Experts of a small language model: 60.9M parameters.
Below are experts of layer 6 (counted from 0) of a mixture-of-experts language model. Rows are named router (the router's row for the expert), gate (a neuron's input weights, with its number), up (a neuron's input weights, with its number) and show model dimensions 0-111. Each number is 500 + 40 x the weight over its row's rms, rounded and kept within 0 to 999. Numbers have three digits each.
After each expert's rows: "mostly gets" lists some tokens that are sent to it at least half of the time. This comes from a sample of Wikipedia text that the model never trained on.

# expert 38
router:456453489460461437505516522455492549522455545508479459539448469526536510525516467500533473518545467481534434465530460443549538551486536526505508444443450466556460527440544467554456460519507441510559511528533460471527487453537437483465557493480557542576444563514536550461461427456467407525426482449481467472517452561442460566552465522452
gate0:516534492515523506530479561538512485526540525507421493486513487529467540536501526512470447467491498483505511465492497488482502534536419485529455524540491476442537528564519504424496488480524513523442466493463505425494525489528488452472526458580539466453557514524438535482517450616394478521546555512490473541502506487527459487506528436516
up0:503538536532508493539495528524523487516498515510419483489496427560494492540470498516418452453514580508544540495508496452508518519568432520532501464575493484466482464507523478411467543458502556496489485506470487430456485427506454391516540475597486498464555494514492469483490473591419493456515504511490510556462464505515473546474565469524
gate1:492511484491501508537451503519477500481506497469406478452488548498528451484576560499517479527567508467429554437476533489452491529568528532395469546456472536528539505474480476467543472506522464394455545533506509458533577516584535473525534496518470506505411460550503429531486496533515548593463540475471482475498445436518494497508502529515
up1:507522542509497496546483516508455474514481494475444523454482574476489472461546626537523502527558576489457553408513521503448464564518533483391494555499514553546562523517468498473518492524509452430478522499504493512495557549566528530558533535540447437453467456509458445512543477508553536523508565468461504498504476449541492445498539543518
mostly gets: " meters", " won", " are", " June", " described", " discovered"

# expert 34
router:441464482445470446466517534435480546523460526504492482543458488499539504537527459503563468512529480494506448450525434445545534540479561495508503470432460480532479546458543470559456439524514424523569492543543451467539473479509443450450562495486546563543466538526534543485455441465478445498419472429478445460515487550447452549536442516467
gate0:513511477493554502533506540528484495482520507472408484542524502552524432583543452539450441448496450448501540518474490481462500538519432448539423483475470527434508506540514534446474462511450558537476461484443536440458587523492503410470516525546521456485529499487497526476488507571421508536562543486480489530514485481488499482515560449482
up0:479521528505520475529490519510501491469479505495399504522488454565540425582486386537432459449531513473517530543488464443479519494523460455534458440505472523466455437464516545425479491529456550498509472521455493460445516455503474351465577518550484521510528494506537477463488515571429527452524506473486491569450454523474481533481543473475
gate1:501446522496461508519469505502515503485561482464434462492532522502519439525559545502516504546566502468409544458502538502478450528584586467405484539465505517501516536489501511488501491507510482400488528509511514462528559540530475485538514497527428465482412477542452437477495486501502561532490526504450510514495446450529501498448537473513
up1:519483561508474505510503513504515462535518505474473474485513540491485439519552602537489519545553548488458567421530544481474442551529562436392514566504556534507548526527505520493503506509521494414511506487528511521478550574521483513558512533537418417437498448487437467494554472473548535479519541489453521522485467435562480433440553511504
mostly gets: " century", " 1980s", " meters", " bu", " several", " 1970s"

# expert 51
router:443477506452444453475531535432486544508440541487496468549454472524565485506501466495525459519558523491533444435535445439542532549476554490509496449459449458534461537447541492531463448515483434537534517563530467471558516456522445501481542497486547563560460549555555547486456444469473457525446496441480443447499484550451437532515458511453
gate0:519487449510524510531517530503471490519528503479408493459572505518484436567521508533503499508501503470482515489456497484429453553470430489567431500519471507509520539572500495457512491494500546550463459443428577435449578515511495490483494488555564490503536508512513486496526493562426544503534529508540460562557470457495485495493532440509
up0:484485469507507479528525547468487514518472489476401505468539433545501438569492483557486490494560571515506501511496478454481512545486490502578468449528467533531493509505508486435501525510482544523506481517439567477447521435500459439512540477568541530508555503516543467483495506557445572461493505500558465567492450478454473526478520496485
gate1:505496524479498519526490454572483507443520470464437453434483593490527503498540516522515471502564469471412481468483486540425489521551558523404536542453454541513506520469483514467532476546510490387469568525505581457532554534568506538555511474497444535524415506543539425510512507480478543575500551514497476560471460461530481476521506460481
up1:522503555510521509533503510536480473513504460434477481429498612470485490494526579528500505502536528467460537436507491524431462531500534482395529571486504528525539509505508535500504497572521479429506535495488559516495530554535516562539540527521416451461491471489501445504541490452527538478545565503488498534483499456552470428542522527488
mostly gets: " people", " any", " few", " better", " last", " they"

# expert 52
router:443480501457466446478511526450479557522440552486503478560446469495550487505515455514553458517537499486526444430545443440549527561485551500518504446450455466531474533456544483549440453521487443530550510568552434458566500467556423494474541490500537567558458531543549553467462458469449446539452475446492450457525492561456447541535450507445
gate0:521502474514541512520490469533497474531555489480424503487524510491484451540536453518531484485490438519522502530495508500467471535480410485518398518501465495448501540558489495444497507451543549575445473466470522426489554535472500462509509493563525469491496526512475507478505464577411504508568590512527479513454482461503482514544513453523
up0:482504518498496480513503458492538507502503500514422501477490426530495453546495429537492459474548512522525497575495497450501491529521452477545437457510452489477449493479507532439481513467523534547507506514498492448476491457496459388528575524565503529510483529546530474461504480563448540472515533475535456548419446516458474548502506472528
gate1:496481554492481511548467443556488503460523483486421474433497570473550497529546500560532463475555514435377494445466542504437486513578543548397499542494459501513517508450454535494520471523489492436451592543516566446535548515560492522536501499536460505507418494527480439496514481495515529599543574509537484523482475469507528497485509475480
up1:518483607523492503550485486553474470498500486472449513434519607460502486500521568547524487478548579450418529447501521514435477527535509498401512563531509517527520507490466536523497502546522486462484532510519544496504556541517510546543526515542432426439477480470457468508554477493550511523576591492519483523501519481566506435515547530502
mostly gets: " President", "aint", " money", " long", " about", " book"

# expert 47
router:452498487459460468492529535436481550523444545486496456554454488522558485515509471491557461515550489470532435442544437449563543548480548488503502452458441468554450539466537483538472439523499450542556531546550461503534506455551457485471517498489556550548444550536547548465450451481472446521449493443464447456513465561453454539514435502443
gate0:524511437501530507490523527462537469514529508536429468489569498509507467521494513533535474465528462539497526541528490475476492525472437478522420492495470494449487530551495511485514472498454533546470458464467515446497497457490498464498505512519572491471508509505492510484486493571406511519535556503561484571480532460490479487522560441522
up0:510497472520516497489525507465536505513483518543429482492556433581532437519461488561488473453543513549512559590531471440482539544495466509550461447513467525470470501492488521462513513499466546519491481509487497469475452406467471431530536516530532529457488502518538493490499526560441523507494546480546490582453470466469487521512557464506
gate1:496508566470486515531503474551449513456516472462426450450464570483529477483521548551509457506551533476381505471490517556509491517547562547439520559459498520502523522466450465497510468503512500384482558515528533490557581532541500518558504528530453510495405469567485456540518472501496489572496520490541576501494459461537467475483543419448
up1:519498593496510511554506517556446463539507467441455496444469622452492490478514600555496508524569584481425534426500524532479451537494538495414512570473535541526561545511470504510485494560534483442499508482501543557500567568511512554572520566545458439463492455501459470530545451481558491510516544483529573517499493442556448428500567495478
mostly gets: " have", " did", " require", " improve", " has", "ify"

# expert 6
router:452491484451453453476534521447472535514446564480485478550460456504536499492509474526553470538544479469536451450530459453564516542488549520504524434451454429538462530475548473556446416520485435529559500550543441468570488464521459504445537473509552547557475524523523555483464438434466436515454475469521444469513494555439443532521479492468
gate0:535518485510520511512550505490481509453551469480441468532550516508473441555530518505477452473493467528503498455457509520488492499489434479500414490487430519443490513542515452418510529495452565575505464451450545479406507474508486500472442537544509469485594469487457454477538489570409539470530517520510517550467499511473505518523588521501
up0:504497524509507488532544486477486529457479495475447474516517456550488452550513490537450456476537532531516509505478489469518499524508502509554448438504433538474459487510516469426491544502447554536529499494457525449414428425503455439511493513564512512513560461503516436476533496527430559450485485495512495575439437537469483571499562538510
gate1:485522545498504507524487458536516514484504471480398486496515523517557474530536567525548450569565486524389501477452489505440465536563522455435501573443468502499541489472499507500494447520443450373484554549499530458576527487544538496569524527504469525493443456533532451477516520478520553547487476541472486511491465415507508496500546491485
up1:508515570522517498547498490562504481551483490481423507505508578498536511512541608526508522573558569534420511444479478466445433544541504428411519585510529545529569489509490502506532474536456443401486535525475512499528526532496541516588526535531482455476504436504482496484539505489508528499536509540454523527513507435548480454494538521505
mostly gets: " %", " Preceded", " ·", " MPC", " JPL", " Apps"

# expert 61
router:393492494405459398491540529436475542522419528506532490538444453485553496505494453481536456508540493486533463433542450426541526521491563495500511455457458470540464532457535497540481404518508450535550507545536443485559501452528445466467539505497567562564479524521513551479447451445449454512436454476471449465497477536437454544523447528467
gate0:536516479524530522503518519510503448477543491506434499488523483492463399555549474514471475435498455520499490480508514485488483527533420502534425510514467477461515533577506495434498520461542549541464499451455553442471506536515499413455498509568558501468563496488475491503515499552447546505512551460524469556481484509487488503512556485476
up0:494480501503518494504530528477512520466488521503406482494508446524507423555508461543438475433537517536515505560524482453509525510515450478545456444514443516494456512519519495417463539490494523526497502497445516461445455459496480355494533517551519545496532469474535466470508492545475555482478517488536453596485453523456472536496532522479
gate1:514492601500510528549475464602485488480553481478421441460495514492546467513571499521547478524533487472359511513515509548442491475569498498439545529453506562479537490494466470458509496543479500382502525529467533510530571514518482510533490504550470480469449443555498445496508480499536492595488555527535516535477474468556541478509525454482
up1:524504590513523506554491477595465462521509499465458467463472535466502459477568568526510520525549538472386554463537533535425483499542466470431534536496570576488549493529467490461526497554511497403521482506477545561491559548506497535544495514555482414443535440494452479523551475490558473522515580507512536565473492456567512421477546484483
mostly gets: " people", " members", " some", "ists", " players", " many"

# expert 41
router:444488487445428451494531525433480536507456559497480468532453458525551504520527464510555474522536462495557459453542445429548531540474540506486516457457444460549448534448553481556440469521496445516568524537544437501542503468508440508485546508502552549543453560525525569471431429453457431539450471436475459463520475558450466553535479503439
gate0:530511445524525514558508538518485484473561472519407500479528508499487471585529528538501457491496482493527514456512494511467490536480412503550426519506474502464540547600509478394524502505500519541429482480440556420459588497493495495502473516571563476491575506506468469488526486584421536530537547495509485519463487483522489506512536466511
up0:472506496508473464556507558482497512475486489520424489485518439584525469569483471555469433461551548523530512488551459459513507529514458491558464457523474512514481500516537475394474541500498522522498503517460528439439520421520460443505492516606530552506557492478518446473506511566435537475521506476500473571408452524474459535494547504492
gate1:483464527492481504516430430542479477461540463506428444471498488524530438490559565554550441555542519429409520452477546495449469486597485537406496527455477540506514504480476475472543472511496484401458561563512536476543546532571486492541511486576487476464458450583486431510498474502478493569490562451479530507485462462545540476528506449516
up1:507463551523519501555451462551464467488516484478478492454473550506508449491542604566519458550520558449471545415514557503403448496527471467384524530485526556541561518516505489496546505535502451458468524530533553503505551578529506519554507528579490427417512440524443450524543439480523480496536571458472513534504483447597484447516534472522
mostly gets: " cities", " nearby", " near", " across", " around", " varia"

# expert 57
router:410452476403462400475529524459462536491442557492494487566436474514560485511497471490532459498527485487533441459522421418537541545480530486489502458436473483544451548472546472548456449535498450533545530549530436499547525473526426485463509490517549569535472531531504551481463458467453445536464467460507435451525510553427478546512438532463
gate0:503556462492512486550465537509527441512524465516449485547527480509515468544576441458514478455485471471498514487525499514473484485471398464518440517481470501453475503543524499417533554489510537581481445440452529434466500580509541481452485518563521469459499449461452557479513447502413478489576574501531469528426465479531522487543543430488
up0:476571499512509477537453509469559469502481464533413497539508418539542460521533406492507468461519540482536526533536483474511486486506445481535479444514451513470426461493504522403505563472507527520520480494471524461469416506488494392495536510559506533467509411488519531469511435501417490450545514469531471529387421489501506517502521447484
gate1:496496565498503502535446438546491501455541471498432447479510576494545432497570534529521432500525507458441520505508534486452477530548555561414502519446482531499544516476444500487525447523528485433487567526519544478544590555574493480555510537535439521471460499507498428520492478497493552568535597523497519498471485489515528506468506476486
up1:519468587530501497532470478532489471500518477478477499468509584466494448475543567516501484494538556462458571475529532509442458535514531509416497540483505536513556517526452508508507478548542467466499541482509541530494565605541504503537510536540438409434532484456455450545555487497519546502556586509500531514491495488547501448462515512504
mostly gets: " person", " Although", " Israeli", " owner", " woman", " Kh"

# expert 10
router:445470504456479468454530549416476546510430565524505467558431474502559473512512493478546468498528527493556427454520442444548524564507566493504483436441428473535450545436559484538481466507494465546550504552525454466560479466524444525493546468482532560543464546542546573463450412459473435526468480470461469488516478561426460549520469481443
gate0:524564488512565507516476484531483491527513490550443481512499471499495468568543457547477459491543404480502498452469497480499439565510436519526418489496474499479579538549489484479527531491513534565480468512436604421485500476485496448492441513560551511511509496472479455518559493533415534478490547492517461530460471514486518482528566460508
up0:502566546505557489534478484518481522516459522557439476526498442541525471573509422560433475476555471459522524493496481447503485552527459540567454433512462514484548497485503505474515579506486540517528500541436565427465462438475475391484478507568528541510481481476530427498557480518442544456461506482508469555447427543475518531522565486525
gate1:478486533485454499539466445524494514504477451485456447513492505469536453436545542562557492558514516480443466468477519494474450513590560494465520556459460526476503479455494498469481487540506454449500577550480516437546552536559478508508515544556454449521455473539521452514506475503453495563516549501474505501461430452485470485525515476478
up1:515489527524494510556500490544464442528469478474463504481490545445514450428556586553526551554521569503477537450487514480443423517533531468458522554497540551525547480513503508447479527548524457450497537503478525510482542574511511513555483552544473422488532446491476489526544465486476509503547580504468554516496455439526461413514535519505
mostly gets: " Buck", " nearly", " both", " either", " Occupation", " \\"

# expert 32
router:447460506449463458459507531451493557552432574468488488561459503524528508527524456504532473501500497490519442436534464450545514542526563495477515442448485479539458534442536478530465434490487442507560507552521455494553538460538432457475549498497531538549472551513527542466454478451471431521432497458479450448515459542467427546547423507458
gate0:534510497520502514523513510519516503505549523461423516518534532504493472549544534490555491487499502472477544588462511487483519535503439478510434517495483498455503512597508465439500547534502516572458446474451522505430503479501524460512479491562544449451577460518449469495514475580420524488532582502548460561510497508522496444520531465496
up0:484496525507477470512507525481528526507483536489429510518506472567519457534487457509537469487515565516520556626516479457510534530525458499544454458488473497483443479499535487431493554530503529536504470547475455491424481426497482366564572489594523497465532453540493447479489473564443501441498539499526441590469453526497478515499514463508
gate1:485471516481483504539458443532483495483504513464437456469483528502541505521563540528545468566547503489402516469477503502433435520554580440436525562498458503485512543440482536489502472524467458400447549525492531488536542521537472495539463518568483495510430492536524441474491525458532506564513521514493506510468461425562450492471532478491
up1:509486554503507504555484495532470458528484509490486484482482568474510509515541593549527519572550541512466585435513492498418413552497549428417546578529533538497581557510496554515507506525480476391470520502502533531480540569519492532536488528576473439460499462483466454496542488445584522504557554488494518528472466433591453433473541516501
mostly gets: " another", " minutes", " than", " imp", " spec", " again"

# expert 33
router:446458489440461453460517531450489548514447564481493486534457454506545494536525462490586468504528489466545454439519446449556553551496557509492503444463452468549464503447537493576439435527490438527550497531514444499554515457514439481469565496494544543539464539510517570443444449431483428526451474458492447465520471538441452560553450511438
gate0:535529460506509508519516494472487481468540505494430513518549528524485432585536521514484451484503496476491503516458491506486482514507418486525423489503467497462511562552495485415494506512448552557488468448474528446444560523491501448420503536511532473464581516489485478502493489590399514494501541512556478538494484459520500550490561436500
up0:503507489501506483491517514417493521478485522515408506526542454560520438571473466544474467472534535497497505547437480485500518495535435491557455446534476512465456521519510494381487540528438542527502474499462482452450526444481464382454554540542510516487550491515526440475469508597414541440464502505570484569480455481486485572481543453498
gate1:490493526490479504533451441561493495492519510464414474437507503517539488517569520541538502560540484476428517446496516489439456509590541457458499567436492518475528517433511501515451492515499490384460545517516547470541567554532498502508501526540463491513409499536477473474510510467500522528504536483441482520486473418540465467487532470490
up1:519517556514502504550470459565478454531495518468472483448500529510507483502555602569511521536518546500467559422513512481436444526536512437438519584481555511463569513494510523510488514530509503399492507509500542522494546598491518521531507543559456439466487497490451490488562520447541506463546555476433517539480490420570464438477553517507
mostly gets: " civil", " even", " ind", " Civil", " z", " continu"

# expert 39
router:427497468455428462479494530451481528522456551520493474539456472541534520491514464486565459517547469479532457443520424428569526529483543526522511457444444451555450548452561460549440449522486474515539524548551463494559477477547438523480561509469540568556447539529546561455463476444466443515423497445462455456514489523471446536552464511478
gate0:514496471496530502517509537507473475467563455524415515521499485487498503542533503533486481497436494456509492485515502493448477515486391514542436497490490499466520540524513493438498467514457547566449503462421501441473555494500491487470486498531579449481575512514442517492496496603418522502570549509500481550537477462479463511501541447492
up0:488486519507499486519524527483513492452518462538425512488501422529520470552492450564474456498478550491536513511516484478472470532506456503569465437511461507511486507463520499427479514487466524525491518489436494449467508445490456401508525529589527501524549492552503455475504530574443539494499529483507492553455433497480439565466521481478
gate1:484509530471510502509458447558478514518505498455443454471486544500564438527556532524531473523554502475396510478509514532476454531543585512435503581441461497493517541463460487450511474504494442416457582542523526461591589562551481460545502491557464496498407475581496444522511479482505535595456519515479530476479442435533482470478549443512
up1:509499555510535499534458466537452479553484513468469483459487564476521446527532578532510491538551535483426548438499522508464468557485551473421503583480488515497544545513450522457517493527494436453473518499494518509543591583525501518551496539566461443451496475535453464522578465466523543508498530506467573501464453427567468417490593488535
mostly gets: " Os", " October", " September", " June", " December", " April"

# expert 35
router:453476477440462459476534511431462556519445560510524478552449458506562495523507436480524469534515486476535428451530455427554553551503528489512519453431460460535471544446537476551453447514501442529556523565521436496541513457515425488469543504495564572555471552529548558473442422457474470546467475451480457490494498535441469542551458501445
gate0:538503459510541527537523546526512455479528507492400481495574483506495450586518532518509453460513474502492501511531503475446495514504427426548436495508460515470541505551523501420534475493478577521415486464454567449439516510535501466484492514594557473463548459498430505513498542543440505484553570494524469551494463464485474500510547443445
up0:488494483493528481534525574484493496459450524499413470503542422527544449586490496544463458442529527518518489540512470446469522515498472446566466444510457527493472464464544513418506498509447575504466483496446527465412494421517459402510530516584533509480519464502485483475486529528442553424520531498518454585465442508452488551495558493464
gate1:486500560471495510541482496512467475505506470481440489521518508484534456512586530528528471536512468466421513465464525530499496536549569479408492568466459485507489508490465510489492499521502519390467545556493534453546523540559470489503519545564435449454444456557508462541480472497491530553483520507469507481478424447507503447488538533453
up1:510513592501508504532505521508472437547480474502491516504517538466490448484562567541498511518526510476463532439457561522489452563498504453410484582486509529517524481530437549499491523538507524432483526500473546513498512605540460534517529548559449386406520455513468482531543469492526517484528543475458528498492468456547475390498563560460
mostly gets: " power", " Security", "Re", "Pro", " Work", " Management"

# expert 60
router:394469488413459385471500524454481571501432553496507480549422480479552495499513478470538460528549516499540452437537450441553532542503548470515504470466454475512435537433540485530477417518497474523544501571530447491544515445513431500487529505506550546562471543525553555463460477448484424521447460481485455448501483534433430544529449510451
gate0:497533467511559488498484508481548456499510491483412517518503473487523465524528501493517504456488423484475522499578495531453538518476423463534428528494484507453514458568490466447541462453519528553464462466458515448488533544518552449468460533557560495484577442477483577481489479553496523535555545513502481548507505467490502463488561491451
up0:475507501510546474487471492481520506471454494492395521542502412536569471531466454501501494467478488507517528549573466481461560506499468482571450457514468521444462423511505486427490481473490518534499464506450462453470478488514515397490496519568548530506550437459529542472481506555494536497542507514516479574499458486454492485493564503455
gate1:490460552480493512547498473553494485460540462496461419414500539456555446481574557507540490565551465485397484528532491512525470490579533501427568515519491495500502537460477520498481455557500512375498501498514526490518548479508468510540476510509454514520499500519515431513504529498476490586529576526522537494479457484526479542454537472479
up1:507451577510503500530520490555486456501515469483494466415500541440500476458554605510525502563544520492437515498548503509490465478533491447427549546530532498512519529504484547515490470548505503398537463487508524557481530526473468541556495539537468440481569482462495457530535526492520495501562592522528557523508486462551468486442539520467
mostly gets: " people", " some", " members", "ists", " many", " players"

# expert 20
router:452477484441462440473547542448489572524444540535494472534430477479527502478517452484563464515542486482563459460548458440566535547488575479523499454465464458518442522446540473551454450513512423556545494543533437476534508476530445531446542504477533544560484549539542528473462437438466467498463465438477447462504458552461475536538462518450
gate0:530519473518501511530512511507493484490525445509378515494532504499481459539503484519481442509506447507491477461458513516499480497527413462499418487476449477404493474547510463444518502489465508548464457458480530430462555476492490482504485548533518451482564473490428476492491480557383549498508536518509455550499511505459496517510585450480
up0:489514494499486475529534518466513486472479463555413501490509444516472444541473477538423443496552529500524508501457484472533481525529456500538446437503445495477459484484519497459483538491470514534500478524510512428471511418501446405520532538559494508487512477508506436474500480534415547474464492493507447557460453551459488558492578455478
gate1:483459584478474503556501500490482509527497467415497472474507543502547455515547529516495460558552474449417557476487536544458471516540544489446530529465422489482486529454517468471477486536517464418488566531510523439551557512515498455492469492546475486499463477590574442458502497470491504583518494480484466489481455492546515462513513508488
up1:513462626511487508537534540503458469563507469439523531448493558501486462525547557522466536547541531438452584448505505502453446540513529461433535553524492546502529521499486501487462523535549471417492560481502532505508552580513499506512481510564471416495501455536507438483559489479512506530513540454483502527528462468559499422486512525519
mostly gets: " all", " located", " NE", " while", " felt", " get"

# expert 42
router:432478515420445436508529533433487532503456539499476451542434487531534505523494459502543469525553460485528439468543442426572548548473540494505500472441450446550454544436538474550464441504488465547550520548527464478545502463513445505480525508483550557563443543513527552481441438450478437531451461450461448455514480552468467563534470494459
gate0:520518476513502518547510537502502507479512494534418508487509521465491459551488485523487475473488454479497540511513483515492499488488390513512456497510485498480507570534524450414503470484479531548439475452459529411437495453514513519509486494507530446471529481497440512503495485610414543516512570508535487575505509492494480510538488474551
up0:492519510521489499533510530477514517463470485538419512481510463509520427552459464562461454464514534501520536542526472468527513500521434528543483446516480499512476523491520469400479527495477509510487510497460519424433474419490478457532544500563510487485530457503494493481518488608444540495505537475514500586435468525487473527506528489531
gate1:497506562504472516547489499547462476466504471504402480489516516466577478532545563509583448582537483466436495459519520552464470464531573517447522540474466460507539534440479512481490469507478441399473579526518548450558526541552539503498507508530443488504431450563530436502531485499541554561501532477539498491501487477590541469474566475486
up1:511519570516475505552508510545464447511477489517444513483496559470525497508524604522532497584556545465454516418520535517455452508498544474433519540489507497543561546483477519486495495520467438425503552498515521522515493559534527555527513523535466428461496457510477436512573452482559544493519531452517510526491522465622522422493579519489
mostly gets: " ent", " De", " van", " Great", " carried", " la"

# expert 50
router:438513486461465455466516541443472546525445565500498492540465475497567493520502462504555465532535501493529448440551437437555549561473559498516477453437453451555461545454554498548439463532490446534558524542523455480540498470555455487499514502472571548559441546545528568461449465455443432532466476459489433458504494554450433546518449521448
gate0:536501467526503522522519527518491479520534491518410493461582516558483468583531520528521483460499461502506530488498514497462497521479451533511440515493460507499521533576498456456521524491498544558431488440451576457444544478504494466527478501565570467442565527481478492499520520573429537502538558503581456535508473449507505516506500512464
up0:491486495514471485533522537497494519524471506509395491473538450559530447579488468559492456440556529542530537520509474456487526529508516534513468469506464530522474498499513474444499529500487523533488504490444559465434489406491469398552523518561546528475556504483542462483493517549445559480491517510560425555453468479465485548503481537472
gate1:498489531478524507483507473527524480494509488441411472445511529486544474504567526512501484529565480482391546451498513514444467504559549499456497536435457498493504506438469515477497474541508495383469586538513568464547527563533486517560491505561443498512431498554522433513513499473470545576514533518495492520502456464584449503482524440481
up1:518477586503512500505534503516504444539482491442457506465509581462500464502540587519500508535558534507443564433510526501440433543499516459419521522485513509517528513485494537478493493549505494412505561524516572520501498586512481563588513549556433429472520478500489454520534481434520528495556536514495506535494479439603419467496532507487
mostly gets: " many", " few", " numerous", " five", " three", " Two"

# expert 59
router:396476483419461398493520543444468554497430534525497484557425482484533505537489468491521462507535492480529457453497432431553548525469539496500504449472468461521470518447524479542463440527491453525525518562545437463560512478511413486482536486500543578526466504533529546489462466477481452527448470459465422455492476554433472553532432508447
gate0:525517485503544520485514482507535496458547501521414507505531469497510441533501474515469484478497415536495494495562495492503461476530427448523438472521470480467490538548486550440484502472526556580398429447467529453472511527484515432465489548541528490489518488480433512487487484538432529579547590487517492520514483489479467496516516486462
up0:481515510494521489490516498471538548489484496540413493507500413514545436517452453538470481484531483553543511571580463462543483483519465465530471412545449509488443513502511552436463519507509541559437478499467485452479463450456471377506521524554520524502492448486498494475489494547449517534508538496529473563495435527450460545509518511459
gate1:503503570483497526528505440558474491462530484532482447435471541475536447535553512512537458537544509523399444535534510506515477512520577545437553539466470516482516547454450505479481463532479499416466540471531536492548556506507491520552474523536441524505470455534506419528509486464465490583506548515531556478457437466598478533441526464499
up1:509499577496521508554506474539477466532506495502496461449452566453495459514551583520518493545549574519453499477568523503479483522484544486426541533501527538512547529494484513494471479550491476417503521456533519542493529526507501543566489524527451446469529442485484469529562463469515480514522551504513555497470465452616454468439538499507
mostly gets: " members", " countries", " some", " people", " many", "ists"

# expert 5
router:442477479447423424489547517426500528510438553465463493529451462500540495483503453512521476520538470469548431442510422458549545549477541505491483435434469464543449540458546489544439448511508447512516520524561451496525483460537467511454526502486543547547471572547541573455446462460440434527451491468506446445503502559428462568538450502470
gate0:499526475498519486500529520494482529511576526466403456550519536560519456541497470529549465464510429485533515470478512487513485531506398485520433478565460494456496530558475505475468474497514514582458483441479542448478544457461489442500454500569532462485517460513471454476475477549428524475527546482528496573471516509486501508509490533525
up0:490524514512523476491525504459494530509505546496389482533519482596523451533470447531504475453530503495521542511495505463515504522519444469549471441553461526474457486497483501478475514513494495540494499494492508453472477394473480388497508478574491504487499439508529456476486485554446539491506501473523510605433466521475497531483520526502
gate1:490524559501491505545460451533497548488488477506426457500503481508565458478548519512520451576561492436402549484525519507467536510596497508464471536467538487496511529463471482487505491559534476364456520507511542469547510514525496489498541524513458489464480479524514464522507490487516552557513536497502465537468501455487550494540563454495
up1:512533563522512497564479455537498492547470471527458510498486534483506445467533583522490497566558555434431594445510555476437478529556472478457446529513594521493542530495466507491545512588536470402476485485512553515507501556526501512517552533537450448421569491486462477537544481500525560517523562486490511542466531452509540459499551481506
mostly gets: " .", " ·", " MPC", " JPL", " age", " Votes"

# expert 3
router:465497493425451440485526525458468533516451538468487474552444482514556508491503473513555471525522468474557467441531427451545523554463550504470504446471473466520486538443542499556454448495485427523553511519544443477564499487540462470455544535483560561562472539544521567478455430461470450490466443450482460460510495539443447540520471488450
gate0:518548513511508517524519520474526508479530457476436469507502565516458418523518478518515482497488484503509495459475498509491489507491418464502421492518460488440480500550510487429504511475479519530497432485476507453440495486488509418474513515517492498490566482526458467494512469584388514510535493476488518576447506482455514510481547535526
up0:487518569501492491545508520477495553482463481473425463516475520546480413546489441544488470511517528504536505511473476445502511497496461469531472434539443507445447442495527472420480550507471508505532448510478457448421440449471482390492550515534468529531523481502508444475510479569412505455496448475491519593450447515451496550474550540546
gate1:484500547484502509523476485522491484501506497500446505486505524517591439466592509544505445539562493482394496465515514541447469523557552459445518529446459483502510517461453529502499478532484457395479568578510554448563500514490497479536495548517491484481430473550536477475531492493482548540463536526537482525462492440548536465482555494451
up1:513472564527504511492485473526528442557501502515478531498514551500536476441568564551481530517568542491428531452508523509430410544508510424426507555496535534515525518508413551474510516555497440424489525545491527512499500546485482504573474562532494400449507471497470481488591493510498555471517580497529534531480542469570496433465541520495
mostly gets: " −", " Preceded", " JPL", " ·", " Votes", " Candidate"

# expert 2
router:458498505439441442475529531421479555530446543482481467547446505505550478519515445491545467535533473475556434463529441460547526524483558519487506451461469429514476535432552490546458447502496437529535517546559463486548495465522454522463524500494558561560479545535529533465460449438478461528432491439516444443494493546452435531520451498460
gate0:529505462505589505535511521542466470483545524543421461552515466493509466567544503529482431481488427512504498462481511488472481520478419446583424475489481523483531510550524499419484503532483565564485468470434537452447535537480510441503457524566536452492578471501446504496485499548445537459539599466456514528486477503490499467521542515543
up0:492495506501547481539524507492498499492472522557425466535489417520502469556517479557433453480533493551523506525499485451499525529494443464586452413512461527496502475482529494415479536527473537546529462530459493427437472451500478395522513539560507498528542487513504474472487518547454524456495531452476511571457444532477481514504544523530
gate1:493509540495492512513495493544525528511518483476430489487525524509575460461549554503542470564595484492400532473502522532475447556535532480459491544473464483478520476480492536471473490566461453381468557527512524487558499501530521473510527539505447494476469456520519448462501502458525539568509479511501485521482462455554549466504519474475
up1:514508581515490505520506485575502481567496503520461505485504542496518491467527575507515538570591560504435575439526535498479419549511504443425504547499529540516549474525493526475503515567481423419483531505476494536507521537514528506555500531504463421468523436456484486486548471459529537528545515502488548525480501450574512436510507472493
mostly gets: " Preceded", " —", " ·", " so", " MPC", " JPL"

# expert 36
router:448459469459447458481510529449479548543447567498483484535455476535547495531534449490570459512551477473529461471530437426540552548499539521507506443436462458550454539442535479552445447491506447499569491547545443492532498453519434476470543494498572566564469553546540545463441450444471449513443471451481457470494500542456471550553471521443
gate0:522510500516508518586498530520487498492538484501424488497528526484488431556515447504477477516497487466527516521475492477480443517500433528554435497500468508436532524566517517403481528468466513564455460464467523406473541512488498439484466512528521461497503512510449477468497455560385531542502510498523474584468490501511520525553478457539
up0:476506523510454477552519537469515512467485474495445489478514464523477424548478402536459453477545556507536545561486460469545459521523492507536459464513467522488442492484522525418436533495487500540504457510500487434457495435505452387517518515571499545509512499508534416453495475540418527494484485498516472602414470528475485574496497492529
gate1:500505566489458520539517500537515470489497530480459470466508536504568424484563513552530479522550528512404550464501520523493478508561567458447511558481505479498535539450508511453471477495503472405455544546501537472510536524516531495550500518535451464503440503569549443507498506478512518595507481507459491508482473427559477461489564508484
up1:520496571525481510537529527513527454535479524488482535472503585486510435473535574572511508520586589524454602426515529497458448541507532416415496553523547498527546563505520533435469502539486456427469543494517549528487554572509511512576484516566456405463523490523510443511560459460559536524509507478436526543504486441603497421462554529522
mostly gets: " under", " 1980s", " themselves", " ind", " Science", " these"